From a checkpoint of a small mixture-of-experts model trained on Wikipedia: vocabulary 8192.
Below are experts of layer 4 (counted from 0) of a mixture-of-experts language model. Rows are named down (a neuron's output weights, with its number) and show model dimensions 0-223. Each number is 128 + 32 x the weight over its row's rms, rounded and kept within 0 to 255. Numbers have three digits each.
Before each expert's rows: "comes before" lists some tokens at least twice as common just after its tokens as in all text. This comes from a sample of Wikipedia text that the model never trained on. Tokens count by the router's weight.

# expert 85
comes before: "\n", ")", ",", "\n\n", " |", "–"
down0:100097097122146126094126022123137099109133123166107121104169108148130069127138101161067127121121140112084114153143098207123132094116086088095179136107083184137094184111119122155135123106122133179191174100119110114188131143130158099122142139112105175117199076155105122139136128122117161133134107142124116045182160129126071098075134234143115102134139184131097055090124116130150124107152149099191086108167123142082152141127132129140122157118096133102098136127131144193152151163142131097173106137079087119186103110095079157138168166126090111104077167169154120201133111158122122123148156129117128162077126181115155177115126133156074164078097174093074112126188187150107103166124
down1:097143205099111104144101042125088115094110146095076152170158178089159103118173114129101159137164147122104137176155138127121135116090193069159169192137124134155109156123140113178137071151106114120091122150146159092106200162178097150076179169155120080125157129112160144079120160162181159143125148069111107206105061163125097061140132141156131136111163167137080136205128104065116149108136117130145136159103144099131126134143073154071152103142113079122145118108132114130133132038097136144139177108169115153166101202137083112121142128166120111138108115131117124188160143098153179182128121113063091104172114132149103128194131150153120197137136084111114153147137165142123072145147
down2:144099157055146121168156123108092101102127098129176093113133145089159134099184182108172133148142165113060104099126136166109143135145103137115134101136076124173092135155133138203162150101149124126177112112121107119105106130129110148087122104125093179156095097140127070181094099060094121105157100108105176104081084099167114154081121169148087130122143134137123163086165182062172091137159174193098129133157146159185165170123106145123118159100087132119129058115142073147101102150101076078116130152086126144123144136131123089174154118094165161069165141110062163120090122096095124155208151102110193145126141140154179126051144193193143114090076102135153125084120112113088179098147
down3:134173130098063052094146094151135146097073157134064105104117158158166145120056128117096133139153140149108111077164093129113159104153110112208116127133080134104124118148095116138137141141073090125142103100114163113110167176144114127094178142105118152135134105073161145165121191151166118121105156123180115118180101082099211096114103132137101119126117139120115063110162110157108181150127151133165175166107082117193127141117097174100184075162140126133154087159148157114069048108082162113115152159106171100131147117121178098115099129099160152100093178174103114117090055095134107106095189158101158110110124117069090134107132118133210072121206147093166109141114165162163156108127

# expert 12
comes before: "  ", " |", "\n", " Candidate", " Title", " Team"
down0:085186147173154062172130097118172094127198114083124069164119178126143117091065140157125123194127114097171163102146160110097143128138126169099129126113139135108129154154113064181135123107170126125117132164110115129086119103119083205101097096153105093146097180086109162059081091210112126148141129149113103145116139107155118131121146101113116095101112156036110088125138152123019149093194135150147115182100083154082171159117171121074178130119108131120119144151113186143092114142173113103065118146120126117069188128155131188128132169053129119134135151107159105106145126119097150151114106177112121103155155134137072136144131189114090109111150146168125133111112170159199170124134
down1:132139111109186148148146142137146139126153162120105147144134065090101163114140157105092105101144092131162103136146138088113138103116098108145127131109181131101154132129156160149096157089098160070121117063172159076103140203082166155168054137143158114140128146156123191148157099129055146100115122077114079089133061141089068080135078149074173150080097092151161126147092108116103102156177099151175116201103127134154145089102174096138156176131141052174092131145113096120110128111157126152077132134169106107116141156129138160099133135090070108131137119108130144189145112136150167128102124116110121078070121127119113157181131109135076118064080178060146107190170047071074084117124
down2:149120145177111130118135057115145140160103113107117100140135113143127112114099179084133100083138123134072115121144074101059128139113157119111167135149102125144155095112024146110117134096074128149063140121123132092041159119076119160099082138119116134089097089105168134120100175099124122125106182094141164137101117105139118084102138123110117130142053132114163130109217125095180136098121102097193098144079202146111084089106102192087125157154103135114126110112172138185159154120163070137140091102111174092193186128160159104117157160132162144182142175174086059107130141101171128131094128145191112105117141174107147114118158141096093148101130073062107101150140160102107151161053
down3:096110129157099147148145093159090090170126145150077122112094141180103128112060094149128153088065130136167121079108091118129115139109099073128134154072153093084124180129144135075149073168129139110129116129159169124059158072180131128083136092125074145184153076137177125151132136138060079155159068125115097113131159100151176119189130079086100139169095098107078153081132174130098150137089091110126088137159097154086139159158059112103159193161102140110147111098211103126091099103108067078102150119126215157180094078062117162083118148152129127166108173092097147118127136166110144090115103121097152175147136096112128112069134139127167119142102157129146120100112142144103182139145

# expert 95
comes before: "-", "y", "ing", "d", "ed", "s"
down0:135130100148100103151052165125121105103131175168110173099087084157104117109104116127167177148140156104148133119149108143091111125170087183194118122121163101114190102136147136104104134168195159099184104070081063126182082090152131085151144140109094109132125143201155114095129153162129117172165122140161101121120113192116140130165097123210091140116189133132114102137110076100144161094147149156171134187103127103148135130126138155125118142157041114155123123121141090164126115144126116134203132126119140106192201186111170184098112128123103160099146081093093092134236097181118097097148124162140116115123124149083160121112120113148068120156137131145066139117100092162163087158057
down1:134171138130138090126184060129113164110125180179097141096144118164073142122099127116128087135153107149128124153203090161076100123161138114163099078115123122145117115127110137109058125144166146135066157187114066157193088189137064152105113106183170154159102143091073110120156206149156077152149111123168121119085099148186100109134096122077137154098151190127088167115134086162105120094084164156204072084136120098177171154150136155129177099169172152175150145139148124130143190096167105110142142093108163116105110118096102069133133164075127150134153084129151146125177145156154125141106191125103109130135100088113169152147137140066141174091134169103141132147155148174135083075093
down2:119109094088120133112144130126144027072131085165098089153143157124142148132128164163168142096098092148108085118085157076154104119088118040103146164159094109115101126094075112153187209066153166061164078137130095148058130138148118140167125175111096107135121143090130155116123080141115188150139143172153126150134059147125138055157091118189135191082086085134124143117146068158058123101099177085109128062108203126175148175169138117129140173158180099148173115133076059146107101141106117120118118088138133137119182128119094112167130168128142062118129172139137099108104128135110109106131145161133146074165100121142124137123093118105114091097157119102121118102096104166115102157120
down3:198097103108137151124100163117120174136156156142157182137134061150078194045176127125141141170156138164192079103147046064120185150116145101121151158100085121113143129123123141144110122210129097084109093069132051129102134138138162090168170127145126164105138100106120135115067103149181162090115135110158092173151115173176164164161154073136171123122116153101139156192152085088145097140095103100124123152087165140137171140125169113134114100139130132163127163157147125110088094094180136167123093134110092157100155091097173115092191060096178093161141084165153103145156109195138151133113117129109130089175095184078147070145125140143161180153117127115152105103135148160139121152104

# expert 57
comes before: " the", " a", " his", " her", " an", " their"
down0:102128160123086100115162150104099115069128117087117109065118092100103090105142137137097125108175107057124169149087153112114120131075166104195134164104143057105121157172179137080178109116154079147095087089103118121131143135090080122206126138110098143163137184090145126148096137096091123077132139090201101128095160222122091091159098131105130050126158119155173105146081103181104110133117147111128087153127123136178133197110141117129128122175108111128127084062095158103198137073123180186122159129122134135139090130148104160104100107156168158122124126113122160133110065165129047132120157126130134163247103114112132116148117123186095114118108137128123139123102132171134126146192
down1:134101143092113119141150101090157096157137151117186144133123076091114134094137100138129071104156106161135149063080144086112109100163138091117187088170161126116155144135136165177145101096040109139102128075137124120091137109140180134090098129076121072141126163076146100113115130105163078130150139136130154109097113192104132094101109156116038127116100149148072176124116059099151147131113153118076150093087071083184135159133138094094116129133093161098147140172118174073120150153136124126083025117095117176097133123072138156064164103158094176157098139140166057118189168078090143117103136087166041108181105101099170125128132128140116150123080107117176144110098106126099122138117
down2:150085090138129121152177179102129099150135153054082201105115133100132128196110093077172147118083173124159143129165095084141155170110126149134114164118068099160144116111145157172112167134049142074124160166148130145140192114176087091124115138158139140135099088123145099094114117150127176115070150163145142119174133131126108076129158082112138133134144203126113144160133099124064085155102130143148144205177173116110062139147077198122111114146110138171173122109148162158176131155177157149131104143101183118098164149132173038125044119099132097165176101086153181173124127149169092143122155159076120156145096120128097112091149105120113133086102144164095092113174131143176158104142
down3:179143127113128197171187154160183128079146148127133165133127099113127145150091130142151149127114054159147126125131152116090169130101167106156129147116090141131137205092144160066165124186151165152105107119099117081124113121102163108137178143033046128126137135101196165094120216103111094102171209109180174134150126139094080055159093167148149090162119157097108144157154129155068090159110172144183137134129160107161086119144118115143100075125111164145180066139114095128114107128094054135102143144127122181125111132106115099114084150161132134123155084135135135124171135170157117096129149134147128071182112157167149114125122106174100113151093124159201095174101138172107144111071

# expert 25
comes before: " to", " by", " in", " as", " on", " for"
down3:131067117099147180151136116122123118199138144157115161101088121141121117122152145134175103140083184143147119129154116125142186160141077073151168201133138108113149108038096146118150118087148101147157160106115122103098097125151089083098099066137129130091130118077111105179183124156118144131090196080144142169084114127134118205139140149161118126146147079183149166121133061129089097148117124142116131156157115164152151139116115114088160144120093125160119172231120131148141114123126049138176182092116104135127156100106135184126086145154119140165111103125147115106127139150131131115187125131133161096099170150128130162181127190101155028168189127174120074178143113166204169064128
down4:193145114050154124141128126117201111087112187089131171124128121143176158137138088082151120140100144118115149165135147111129118138093166111100141122178078090119128114184179147053089147115183128162148101198068178114117162149113150140136151113052105194090080138111081153180091141131134128090152177065104182139082102148114163167123102120149081110123128101181119146115091152174133104156155091143132129158120137126094131130124171083172144115102075152125159118129127162127084186145109137116129115175107153072105142100069172157135181127099105139136074122066103182144127097185102109102089128065109174130082104150194123206111141160175091145157133148098125161174090117108143121137111
down5:145075128089171139145098122162125123135100105111117180100099138130071164136152142160116154140109118085164130098100129174109218119101186145125163148128196047191091162103117107159129109122131121121106162111150179129064101089150151125092080098156161147134166089151174137135126132120125096138087159145200096123155119078111096209089101127145112140123137148191175146093170175125109156129156163140096167154121140118116093145077141190131146153145147146165139106128136079174185128121150171114169182129186144120082105108128090110162115125153183050130132116195135124155180180145124182102149151107129114103081176160121142106077132124123112137142122096082178145194096101164080185189141
down6:125141159168157117107095155160142085129134114169136166160110160069153099115133085131173199154147120151142157132105111119202104119162124117117117116126138119110134113103090177117174102115123128033112166154151101151123166112070135124106105143086129156101131171128117109142136095208119148161153102123132137120121125131081096044132153146094112104104114140125098176165138080150121132185128121145106114127126078119166134140189144161169098129145094127131138194092057101116135111089136160151168142145085139131133099136138195129141133076062122158130143072128100094141176142180099102042129135090075147161201075074117117108059160113128138092100171115192077184168046139103072178134109

# expert 99
comes before: ":", " office", " by", " code", " name", " zone"
down0:120135096137039134122145118077124114104137106125084115128118138137103115059104150162124096137135155085174169152111127094127149175165144090172118090143142104184120128072171143127130130126102092139095035169126096121122166084106099122060120101116110189123160142146095101130126126160179142124104152138156114159131138078110124145082108115208111147138134077142150152133104105103119180205117119111145100187162141117161137092183136088110116103183060059220178190157176122106120139116135114171069117098093113180166139129110133129198090124123090162185073111154114139155097119114126125093110163165126077091149161148150109053096088079115131136071152103139071118142114092147125096105151
down1:068119099111131119197177150127166097157107132067125117173119113120097169163177118107138143107139141119104087218141135114131153163137103148159162137100176150079097116106105133111139131109162143079113140158122109123114161137110129159181110067143135108124171111065111212179130158087179123108145199126095120117126114118097190133112106083162140129134120153104079137123180158100093118051130099080148170094099100184150112219140158108101150117192129123100102152174078154117109088155096111150150111120169122120139126130138101076101111135134103189126089132135122116127047159182062163154126116140132162083158151175113141146177163143082123167109139079117145128140098132063134146027091
down2:140090141087131183133124163144105181102136102184113083140109065149131136125181147162195106164189127198081168119149152127126207151059092116158102104171135157109162134116145136151088157123142146127170166183151139082125124085127105134201123143171139140143118138130180144128124145142074129146087108108151139195147136120086142102147112138099114141139129104138109166139094187122158067097163084154149118160064177133133113128243140058064180116104129071130136082125170130108074105125126155079110120162136128101147165130125151088116112137123192134131108136165173135140136124112111143070119126143035133113169113091042178118097166163125127117147113143125120177118108155137114136074086
down3:127089166139069114153127160133103118158143141157188154151099106140061081139079045116144110116118128118173130126097102119081099116125138114118136126136074139170142182133143140234064163132146159109099083128179144097140133172121105123135125107160128118172140119105146138095130117147091175119181121121083142158132124124126126114133138115213106129077116183113154158132094189135080149132218163134114134070168158178123100161153109140138114146129150140082168143121153121112107172131135104087106110155069108145095123132129079104093189132130141148086188145188129079143122124160152159097163159141156097138093077121094200065181147184145166096118127078157101176198093129099091125066068

# expert 63
comes before: " as", " the", " /", " by", ")", " in"
down0:130146054165133153108144223100113162151139108130119117089218158142134151120107098121121093138166203113130084154078157102113109169085100035087157158104087128153146090138148162143068182176159131175104119147142164128128173171114132107120127118131116091201162104100139164117159129088105155160170100108112182077119180178159106149142161133157126163184099118151068129121125156109128093137159107113099131133118128194137077109089086176141126144142142124116110161126143127109146183186142114148158106117112185129113147151146104172137150130124129081129057123117094109094098195127088176176174150152134173075145099091150173172091142092112157127077066172156152109145160119129175158144156
down1:055088122028075141126162162105156080142154197145095160135165135146177122167083099122101119085150092123114159135097158170077127126126124109149152151122113113103100099147165135180147158102104155148084107110129162098175130122090127167129134100127100144079155139122123117123056106104255091100149084129100133134141143212190144148121191150149100113093136101149100180031104160111141090074119094127136163090106107163088079134152085082115098108148091182158112092122122132071126121149140081098136095149158077130115163114083132152187165151139129126144086114089138110155073162164176106095156143117137139110153140153082176095134175153147087106123134112151111148098161131133120169137117
down2:100097122144107130130125140126166105166105151121120129083097140153143132181089115175131134138107118174171118104113131138129157118165131125093107134148106179101150123121141149109144112086121091116146126165124195105166094091083088114128108149121121207135126142108132087158163157192116142117113163128108178149171120094074121093177129056103156097142148061119154157082113224177129094132129143115167124128119146081129154045159066097130127111125094103136108155106096123088136143151203125108137130129137091094080098163151119044082155124083118120092100108137041219072105026151110094045187135129126172120144172096169099154116161096148107126134130177161106103103119160136088160122145
down3:146131101076123138101109122116155163131168149103084104145072177127165204149148129096098060148148169153091053146156115157129085170128138129096172149179189111110041113122102162186143104128138099135109146098134154096115163109139114157106137089179150106150116168124097142197131122081195090141151117100095134153134164141136127139137144133114104126151113131136098131080159174181118137129132130122130049151133141118131099125117111080127142051086135141144087122120160144132123109200170092107127159143138062107131157144100156177139135167163195133175079115151129146122107212111104046104188165115142161145098078074129125125107078112111101063177091154084146129182105089173140129178178

# expert 7
comes before: "–", ")", ",", " |", ".", ":"
down0:135143114121157147127119155150135110153155135132162115107135084191099112090126095167129116174090184123128103101136128180132171159157097151143174165097088151116138172157129134155147149137107098125169102162097194129134102158171099192204090152133064153137145070124121083130140133064138117116155166169141121094118131188147076140132151104068132110121181113139081122092086180164125143114173172136113192168125118107131199153082172123117118132111170111174143172133098085123137159137199135116115153093143137121135099173151138200102155164074154149105134200100136104146091160154118121159137149060164084121179081100132128168092167137137199134142180163148089080092124046120183174097111
down1:083151073160103127098144168198122164119102160167138145174152116156101119105112140159079156139149136116133078098123137118092181155159125154188116110058118168140149111149130183098140106124102135151163143141191083148089131116189159089141145174180147160079148108145131093102106128083155142131093105134113124098132145157101091153097211091116093154142151112105073162134128121140131109074184128090126142134114129082118152093139152112150147090153124171126098115103128090162157206148164075082099193163068186156138093065161107081123114111076118138178110096108114093106041128138143109126146130121126117088155134075108089128150099065148144206143145153122120131079147025187114108159127
down2:160141102103136154081137104134093114138079087146106105140105136174046105102104174169166160128126125110160170130129145146184145141177095116081125126140113070114160153179066168149133138155164150122127114065168184084156112122090163182114087121075168129120092213145113137075154155132140064144114158130201188148169064201105092141131153165140105118132068190111158179166209139081170099110117135087145129106105112187136179106159114066202143122161143129131139125113150114126141070086112086124128138093132104102122105152146138073112123119144120116072134129124139109126134176194118127151133087101145132076116167130139136100109130175100189073096114100109166139134122114133095087149162
down3:157132152070131056116149144137125049151109157083131098132149118109128107148096123120164128120164139083157135139138135131185137107141105150128139142116161059135102107148109114103117077113070183171129081117147174171124104124143115167113136146158116091083163079070164177156146091120096124143077169117109120202144164109075117158168095161198153177146157142086148112108114119104097133127098106144090183051151154148174165147129127140087123136102145138102138151105191119185177121063090179172159128136107224161168157134095131105123145111135113034124111093194125097127097142180181150102081106204119142079111096127086128158103097104119129133111101089084122132122092117103089162093159

# expert 40
comes before: ":", " Born", " by", " /", " Location", " name"
down0:092144095103088105152162186149101191134125170177121136101135148103131103153138146118153124143110094116123168133089079155125126095164080093152137144155092131169076092161106152151098136105132157104084119051109137148099152106119156133084122103106090140109063192056066127057135153146105136133145117200098133129148140091088125133152111154089152111107214124160097089175145177079112146151109153146159127095111180111100098094049196177157143108100141128146116121106115072126121129125169116077127150163169117144106080138125066124078182137072155193152136099109115158132101135185079165110176142160156143135142128101150144111125156114135121094212129106079140099155121056163089148065149
down1:214168148170160083112153183103104108118144155183108132107073127189142132147112153180068123118103161171070129192111148129128114180133159139168120172116062141107056114193147082129139186138111117152077088089118037116128126141159129141106131193092070101109150138124113122128154162084167124132134116150138161077115098133156108151198161119138139107109135117095097116136141122111063064147143141110122186141095117116167147157121151123074127144075110206111110147144190115101122141150077086093142139098128069162165142153109128124091178135156122162091185063105114115171157106126161126124095102114146151120157157064159108148086112087071118142127166109114148116090096122150146080135074
down2:208188158096134108091039113097168105114117114130089110138137110122134090110123147094081119070149163142185167158111140120154095145112131091195123110163179165166159109164108088111081071142102111156090185117105167102099104095201107115116124112137122095138136107154108148157131117146139190173114123065117167168097139094101125134136182118134097137140141100130192096126173093124171174202133154200165127148183105100164179120137150090170109099114110100113158144153152102143141071116132141136142117075166106113052139109139113169141102159094073209090178182160125108075145134133085129133116100121091092159135172143099130066130104123145131130140075079121094166124065147129116079139144
down3:132125173035139135066148082143105142140087111130158062164169144168174140139192160112105117125112142176139148102157143114153144119127118060153127107114097101172158107094113086060147115152108091117100094173115134155084139144181142175142095079139144112142148096125133129175116070076118098099156137117113180137120110162124192132136132090145157138125111139164141135063119151131112107102176161181174125097121041112094064120171173120092134151192101103086132162107101124141149086162111160138046125130137082130082132098114179114098085185126111125079171158138132159129116052125112159133117136136133111157114154072169119158109110113096106040178127149127185130109067082161107159180142

# expert 116
comes before: " 0", "\n", "  ", " 1", " 2", " 3"
down0:094114129150117064063106093103113124099095101141146110107124124105133121131165154136082106116135067122114148143137043143120127135161147120083132141166079159128133173135138124091123078105087144140180162077124101124108131121206095186087122148192072132153151073146108147174089168095121148123104176155119192146097146102141187120081133129129117144086154057210073109080126093142191138111097082114119165134118121107137148149101150132169085091075108153181090095152115134146137108116124088087116121130046127055141126009159111054109147139152131106128130184090096139122166168148141100165162130138147086142156063111139185124110071155124119120108125140127119122166111178103143128130132
down1:137080136148097102130155085115156082107123157093116179136080113132150126129130054148160123120111139080136107128150103151152143167098115108174115139095096115142106147110069031171150172135129200158093132147165120116159206134168061145063130178126122149135097146126115174140105144121143173142092149140052102178103225146131148096090130086124109114109111127089113134097071129051123131087077145147140101129155103110154147135037085117147146113156140040174102124097167159102139148097175163146158173144194090135153160145131085200177075126094099157172078137133119108142106167148112138123129172122135119113115086166107094135124113173094124149144076104147106094134124143111111142117185
down2:052121104089088151116122156131120127139149099175151085134108107148127101153179117087147111103133122113164070097042104091116174159147126095093156144089076113214144126181171118124130148154218099151166126187122079150120210155124174104139170134157117110105103124193121077182100157160108123114124129155108095139076136078097130118139119134129114117122150101097099095110131128149094126129088109098124081119122124082113115144192122136086144114146064100136147163121131131097121094113132114119129146100128131227104175150160118168132181098145132073069096121119111124135126096182122141088191069076130148145186141118149195148082118132119099108146129114184125219127171187124122092133072
down3:089141085132110101151065152093135108153129079107148173085165107100153124129132114106132103134137098162105169112047149088149143160119156122134190062130117132181167128156142139150169124146103074126127114091111083167128067104198077148171126144125161196100141157075143094128124151105085172131164160131148164208097111169167139150106123174089052118159154152198105036129105132128167073142158122083124087119139135140139118093113080121105105086110150110117149153173145109085152072142114149176108157111094153099117139162133118174134131115149102129099104093070161145120141100183168158106138094124087092194078061188107065118147126145090114136118150151131174153125135090109102109160189

# expert 127
comes before: "\n", "  ", " 0", " 1", " 2", "|"
down0:086119095052077124094058162185094123134136094120102153106136132154156134147118183172135114180124091120132105104127167132143110080158091183127098172098115160099125105124190099138188126217116112098143120138110136169132146072120119117114131092116114056191082153181165148104148159057094131146147127061127124140044160184151117086096094124113148148174133066159114173131168102162096141135097130144135107135144115145116125124109089176140063132146101074129154148131120131117095132143133109080053151163106123174194165110139094110178151140083089099079118101112110138164134139159138146171102079124136141098128155127123160083106090162138094147138084186126154113132078188189085110168165
down1:066156075086087101102101171123166107188090169102068149100080098195150113104102148119117084124087130195172096100136126081132119154176146098142124103099148102083114159116103118137127087127093169081117126059097130102110170062129162114133139169109152115160084151109175162148166097199171122059119125122139095092136132089133132085132135141134162083135115148081067110146158118093134098112065119174133135119141136119170071127169104128167165164103139102149148097062151138100159124140139116117134128162216137103054128158145114121176104161164126159117142125108121153148105090143077131110105157197134178170113072126159136159102143106103049069188076151145117110093114152103174118148138
down2:176139203101143136127108102136078130144200133090114161129132141113075123145160104063115111122154096129070141129127177200101151164104146129155119120114115137093135118105079139158135152147130099147133116149193119099137062042126127064140101104148138128181093125137125094101155098162134090124088163142121072099110125122158099104120165165116138097113239177107106102128164161165130087132129120130175126116155138108128134115092100112063064168128170123112137163147141172087081144105080132166145123153183131034134198032126103108144205132136154122109134164116163115173111139130124160140166115110130123106122168130199136126088127126120135142066105146190111126071114174110178080156117
down3:166141089074109130162126171137093162149105133105107143173108149133158124158105104127114159108074110125139092106087130107171167141058109116147129125151121084090082127164104134138086112065117103117152099185124143149106098072107172114129175098112110132178203126110085143125082125127101108131110146059152136161106193179099132118101100115177118102068146181130163134148122139084153090186120140140156157150135059130159200085163077132131110131195182035128097111132088168145123041132098183096126162148127147152150159111119134157096131172165113080071101188141136176115182136182116191135147108102145147137107109185129131123158127129106110112133077105143172134189156161088119187152153

# expert 79
comes before: "  ", " \"", " 1", "\n", " 2", " 3"
down0:113125085130109094151173082067116116083101136099135130161126125139140241106093176106133102087141112131108196135130107174126068061136138130167100131116198123106111146123132149182133108116144103128148139142101076114140171146160128084108101119108174157109101122137116178071087126111183163115111106150125064162114089168129099141144120138123111196137128162068114171146151117162182132090117147098141101166066167148140170189097130168088049120170109088133107127105140104175159173131113122148042154146117115158129065160083166146117124118204147057209150155161151125104070153093151136152108136146132101179169153117096133177098145081153151169093177136122116137151153101149141124124133
down1:143149096084123107110109111112152081048086128128131089140098134124176105123156146068114138133090158105150197125080107122145175079066147159155185094143092137164190146124169120072126088126107125103117173085074143184137153153119137118074129161135109169196070139123169108161115155118133097135169090168152080143123196120102085077090111127127056161095098083122101141096124144103144110182099076127104145154131123203138141104073134130100124127142141130069107127120139131174159093141080107149214192178148156146097109176073179116093154056141139171109150132145150157135141147112108142182125126078149120146148136148193083149115145143071125123114104110117155100143089121121157188095096
down2:118159140142130074085137129107123123211110152086088119139100099140115130175138109177163098134146134122145147105084226088137198164160097129086100069172139143143149119126132157149083177125041129128191173136096063159191131094099127163107109162153042067149180139111127124105135084149111137109191156164130193077094141102159170165125142141164110117091086178179113063192185137137148171150175083103110138125154146146086082132171109120126149100115138163149146072147139116127130135136122116126135163158080093097130122128113091097105113115165149108223100136127111165156121158097120125160139149132141184129155065122156110107161150122093146084118123099086111150098141107083139111140090
down3:110118187081129107151069117144114141148078138128152156120145219124123133119063120150124156112156177176118170144115118142123140161119159202165172149091126106150121141164137163140193110131166121086176170084165128133081117160141129104164157118131056129102106092175131091076105050067108084134131129187055121140144156124211154101165117103167140146120097123091190122111107164131129184088121138158116119174170164184107122107096179108184145161128159111149095174138086111130127188106147069092211117124094147102158165102175119099160161099106166115113167175112108138088106189121104160116111147124164095104130109130151161155113135133095125073104138166133121087147119090187086157130124